Below are experts of layer 4 (counted from 0) of a mixture-of-experts language model. Rows are named router (the router's row for the expert) and show model dimensions 128-191. Each number is 200 + 20 x the weight over its row's rms, rounded and kept within 0 to 999.
After each expert's rows: "raises" lists some tokens whose logits its average output raises strongly, later layers aside. This comes from a sample of Wikipedia text that the model never trained on.

# expert 57
router,247,180,229,215,190,189,174,189,216,189,214,170,166,175,188,173,225,197,177,171,221,221,192,195,193,233,194,209,236,237,168,176,181,193,189,194,240,180,193,230,202,198,175,224,189,200,191,222,230,218,207,171,178,214,167,213,213,200,236,208,202,200,215,227
raises: "ated", "ary", "ted", "ched"

# expert 43
router,212,171,232,182,163,186,179,197,216,168,215,169,172,196,163,190,219,186,215,195,214,211,171,167,194,218,192,230,198,221,170,203,182,190,182,192,226,184,198,176,228,197,187,234,205,211,198,227,223,221,210,172,181,219,173,193,218,172,228,179,201,202,221,204
raises: "ing", "ists", "ling", "ist", "cy", "e"

# expert 11
router,199,177,221,191,192,181,187,208,226,186,216,175,195,213,181,179,232,167,192,221,219,189,172,201,214,182,195,208,225,193,187,182,221,197,170,187,238,173,199,212,200,204,193,219,193,202,208,215,217,203,197,173,194,216,179,188,236,220,232,199,207,203,192,222
raises: "mit", "mith", "ster", "icle", "men", "ico"

# expert 9
router,215,209,238,192,192,169,184,196,227,183,223,177,171,181,188,205,220,182,222,190,195,183,168,168,183,204,189,233,217,221,170,194,177,207,183,208,229,180,197,194,213,185,204,233,222,210,211,214,228,208,208,165,172,222,165,204,204,206,229,201,190,183,224,209
raises: "book", "igned", "qual", "rov", "road", "pert"

# expert 40
router,214,178,229,218,187,170,187,182,223,154,225,195,176,191,171,190,241,174,203,196,231,174,153,179,219,209,205,242,207,192,176,178,176,225,210,204,227,174,206,191,219,217,201,217,197,194,202,211,237,208,207,170,175,210,170,226,204,225,233,194,179,181,220,229
raises: "hyl", "ope", "aph", "hes"

# expert 49
router,216,208,237,192,191,165,184,188,227,183,219,186,173,183,182,210,219,178,221,192,192,188,170,164,185,202,190,241,209,221,169,198,184,206,187,201,226,176,197,195,222,177,203,232,220,211,209,220,228,210,214,161,173,226,165,211,206,201,231,193,184,183,224,212
raises: "ographer", "ors", "\"\n", "lect", ")\n", "ping"

# expert 30
router,221,209,241,195,190,163,180,197,226,187,223,186,174,183,183,210,214,177,223,194,192,180,165,168,191,201,197,240,209,213,174,196,185,205,188,208,227,182,195,193,215,182,211,234,218,204,214,222,228,211,212,168,173,223,165,210,207,193,233,198,185,176,226,209
raises: "less", "row", "ree", "re", "yard", "ness"

# expert 56
router,218,211,238,195,187,167,186,192,225,185,222,183,174,183,183,209,221,178,230,187,190,185,167,163,182,200,194,241,207,215,171,193,181,207,185,209,228,176,197,199,217,183,207,234,222,213,209,220,227,214,214,165,172,225,165,205,204,193,230,199,187,182,226,208
raises: "rated", "ified", " placed"

# expert 5
router,229,201,235,171,193,170,163,228,218,206,234,185,178,198,182,200,212,177,172,206,191,195,177,186,187,231,198,207,219,210,178,183,187,186,187,172,218,203,186,194,213,221,196,249,202,225,203,201,224,247,203,169,166,220,178,222,200,193,220,196,200,184,224,198
raises: "key", "acter", "st", "ards", "val", "ball"

# expert 4
router,218,213,240,183,196,165,184,196,226,188,219,188,171,187,185,211,221,184,224,205,190,190,172,162,189,205,197,240,213,211,170,197,180,209,189,209,229,183,198,188,220,193,204,229,216,201,213,217,228,204,202,170,166,223,164,209,211,200,233,194,188,180,227,216
raises: "Military", "ings", "Government", "ilities", "Comp", " safety"

# expert 54
router,216,214,243,197,191,165,184,192,226,186,221,182,171,183,187,211,218,182,223,190,193,181,170,163,185,204,191,241,209,217,170,194,184,203,188,209,222,178,195,193,218,188,204,233,223,208,208,220,227,212,212,165,172,225,167,206,203,198,230,203,182,177,227,205
raises: ")\"", " Spouse", "loan"

# expert 37
router,217,214,243,194,191,171,186,189,225,185,222,184,169,184,186,210,217,181,225,188,190,185,169,161,182,205,192,241,209,215,173,195,182,208,186,211,223,179,197,199,220,186,207,236,222,209,210,220,226,209,212,164,174,224,166,203,204,196,229,199,189,182,224,205
raises: "ties", "ards", "ds", "ét"

# expert 33
router,217,215,240,197,189,165,184,189,226,187,223,184,172,182,184,212,217,180,224,189,190,183,170,165,184,202,191,242,209,214,172,192,182,205,190,208,225,176,196,197,218,186,204,235,221,211,212,219,227,211,210,168,172,223,166,205,204,196,232,200,185,183,225,207
raises: "ote", " Turnout", "let", " vote", " Motorsports"

# expert 26
router,209,212,233,199,212,170,177,203,219,203,212,179,186,191,178,199,221,140,194,191,210,227,187,173,198,199,195,217,222,193,167,177,188,189,172,220,216,159,193,220,180,211,202,190,230,212,207,200,237,249,228,186,180,223,181,204,201,183,220,189,197,195,209,202
raises: "IV", "force", "IN"

# expert 39
router,218,213,239,199,192,164,189,193,226,187,221,182,170,182,184,214,221,179,223,189,190,185,170,162,192,202,196,242,208,217,167,194,182,205,189,208,226,181,197,198,221,185,209,230,216,209,211,220,228,212,212,165,170,228,166,203,202,196,232,202,181,180,228,209
raises: " installed", " removed", " approval", " destroyed", " approved", " rejected"

# expert 31
router,237,195,219,189,215,201,170,204,226,172,218,198,191,200,185,213,204,169,195,180,201,222,187,147,180,198,197,180,185,200,186,176,192,178,213,203,230,198,201,232,195,229,187,209,195,212,208,191,230,196,242,165,178,220,173,178,184,189,229,216,205,189,182,243
raises: " legs", " Prix", "ı", " TUR", "track"

# expert 0
router,221,219,239,195,192,162,185,201,233,186,223,187,172,181,176,214,213,182,221,186,182,175,173,178,178,196,184,244,207,227,174,203,191,219,190,210,229,181,181,188,228,194,191,223,213,200,208,218,231,214,209,168,169,217,164,204,206,198,228,202,190,185,218,201
raises: " pandemic", ")===\n\n", " ====\n\n", " ==\n", " ==\n\n", " ====\n"

# expert 29
router,207,195,231,146,214,175,176,235,240,193,237,184,171,185,199,210,199,200,203,196,183,201,179,188,216,191,195,211,225,219,181,161,187,209,197,181,218,196,169,207,171,211,189,212,208,212,201,185,215,203,197,168,169,219,174,202,185,210,232,206,214,199,192,199
raises: "===\n", "===\n\n", " since", "—", ")===\n", "====\n"

# expert 62
router,227,178,237,173,211,187,176,219,235,182,211,201,169,190,176,177,220,175,204,202,207,191,184,163,202,217,202,206,206,227,177,195,183,183,201,199,219,177,181,217,182,193,206,223,221,211,204,188,228,234,204,158,175,203,168,179,199,178,222,202,174,187,222,208
raises: "x", "ies", "ix", "3"

# expert 44
router,217,208,242,194,195,177,176,187,237,188,222,180,171,184,192,213,224,181,203,202,195,180,163,160,206,208,193,222,211,221,176,188,178,198,193,212,219,179,193,195,216,186,186,234,216,217,211,203,220,209,225,163,177,221,164,193,211,189,228,204,194,170,211,220
raises: " females", " Democrats", "ants", "ees", " civilians", " employees"

# expert 36
router,236,183,231,217,201,171,189,185,230,165,207,168,172,191,182,205,228,193,208,226,198,182,183,151,181,181,204,228,213,203,187,177,170,196,215,212,211,190,197,180,228,205,191,230,208,223,206,201,225,203,215,169,183,215,170,195,222,206,234,178,194,176,213,222
raises: " nor", " and", "eration", ")\"", "aceae"

# expert 3
router,221,207,246,153,207,184,194,214,231,200,235,188,174,159,192,184,219,182,203,208,226,181,182,184,214,207,202,222,201,209,183,185,205,185,186,222,215,178,174,217,182,209,199,213,203,182,198,215,226,221,223,170,172,205,182,219,212,199,218,185,203,203,228,226
raises: " fire", " memory", "yard", "ability", " architecture"

# expert 7
router,189,197,239,208,167,177,192,214,219,206,227,198,187,195,150,206,191,191,181,202,191,204,193,202,184,199,213,187,204,230,183,188,184,198,222,197,205,202,178,201,213,203,190,209,200,174,203,208,229,205,221,174,173,230,177,197,207,182,255,210,194,184,225,212
raises: "ist", "ial", "ly"

# expert 27
router,218,211,239,199,189,166,184,191,226,184,222,184,170,183,181,208,219,178,226,191,192,182,169,163,184,201,192,242,206,214,171,193,181,207,188,208,228,179,195,199,219,184,206,234,221,212,213,217,228,212,212,163,172,222,166,204,203,198,230,201,187,181,223,208
raises: "rt", "ther", "mill", "sburg"

# expert 61
router,215,208,243,196,197,186,193,191,225,177,215,186,172,172,187,199,223,192,221,195,179,185,177,149,179,196,176,245,193,196,175,200,191,217,200,207,221,175,193,186,202,186,204,222,219,196,215,213,227,203,235,160,168,228,161,211,206,211,228,207,185,189,192,193
raises: " |", " |\n", " María"

# expert 38
router,213,211,238,200,192,169,183,192,226,182,223,181,165,182,178,207,217,183,227,193,186,178,170,166,187,201,193,243,210,210,171,194,180,203,190,208,223,179,199,193,216,182,201,233,215,208,214,217,228,214,212,161,168,226,165,209,211,197,228,202,183,178,225,207
raises: "box", " him", "s", "day", "m", "board"

# expert 55
router,218,211,242,202,190,166,184,192,228,189,221,184,169,186,181,207,216,180,224,187,188,181,169,164,185,208,195,242,206,217,170,190,182,203,191,212,223,177,194,194,213,190,209,234,219,205,207,217,228,211,217,166,167,223,167,206,205,202,229,198,190,183,220,204
raises: "uous", "ations", "ius", "ages", "ences"

# expert 47
router,227,205,234,210,190,197,175,209,219,194,243,233,179,188,195,210,211,181,192,186,220,214,218,194,187,198,210,198,205,217,174,177,192,202,224,194,245,211,198,195,161,226,189,215,177,218,208,186,232,201,225,154,185,205,177,200,201,184,233,217,187,211,202,200
raises: "⁄", "aceae", " shoot", "ée"

# expert 6
router,235,182,226,193,204,192,178,206,220,190,215,190,177,175,178,177,211,195,212,201,204,181,169,167,200,221,195,225,223,232,170,184,177,206,182,199,207,156,186,202,200,205,222,208,211,217,202,192,221,211,206,161,158,208,170,195,210,182,215,183,176,202,182,212
raises: "ales", " respectively", "ites", "°", "iya", "omes"

# expert 20
router,227,211,235,188,206,153,182,205,228,178,228,157,176,190,178,206,217,178,216,191,205,192,183,158,210,210,186,236,228,226,171,176,201,198,200,205,221,173,202,195,223,189,212,219,206,200,211,226,228,219,203,159,175,210,168,206,193,190,229,198,193,199,215,209
raises: "met", "ways", "ities", " who", " whom", " fund"

# expert 42
router,252,186,227,190,190,169,178,184,222,178,222,169,186,172,170,180,228,186,204,204,212,217,191,183,180,204,181,216,219,213,170,182,212,224,172,201,232,187,196,228,195,219,178,228,223,182,192,207,233,210,199,170,178,222,175,192,209,213,224,194,188,188,190,214
raises: "pert", "oles", "lets", "====\n", "ond", "ch"

# expert 25
router,217,215,237,195,184,166,185,188,226,186,222,182,170,182,185,209,218,181,226,191,192,183,170,164,183,202,196,243,208,216,169,192,182,205,187,208,223,180,195,197,216,184,204,232,223,211,211,219,225,211,212,163,173,225,164,204,207,191,231,199,190,181,229,205
raises: "ices", "oral", "airs", "ice", ",\n", "\":"

# expert 8
router,218,212,240,195,190,166,184,190,225,184,222,183,171,183,184,210,218,179,225,188,191,183,168,162,184,202,191,242,208,215,171,193,181,207,187,208,225,179,196,198,217,183,203,233,221,210,213,220,227,211,213,163,172,221,166,207,206,198,231,198,186,181,224,207
raises: "hes", "het", "her", "hed"

# expert 34
router,218,212,240,194,190,169,184,193,227,187,222,184,172,184,186,209,218,181,221,190,191,182,168,165,186,203,197,240,213,214,169,196,182,206,188,210,226,173,198,195,215,187,204,234,220,211,211,222,226,211,210,165,171,221,164,207,203,195,231,200,182,184,227,208
raises: "work", "urs", "down", "room"

# expert 53
router,207,220,235,210,187,179,174,191,217,199,226,178,187,195,167,187,230,175,220,205,193,170,189,176,196,219,212,235,198,201,175,175,181,211,208,182,210,181,197,194,208,193,218,244,190,213,226,229,241,229,212,171,176,227,157,188,226,196,213,186,188,173,219,191
raises: "-in", "-e", "book", "ished"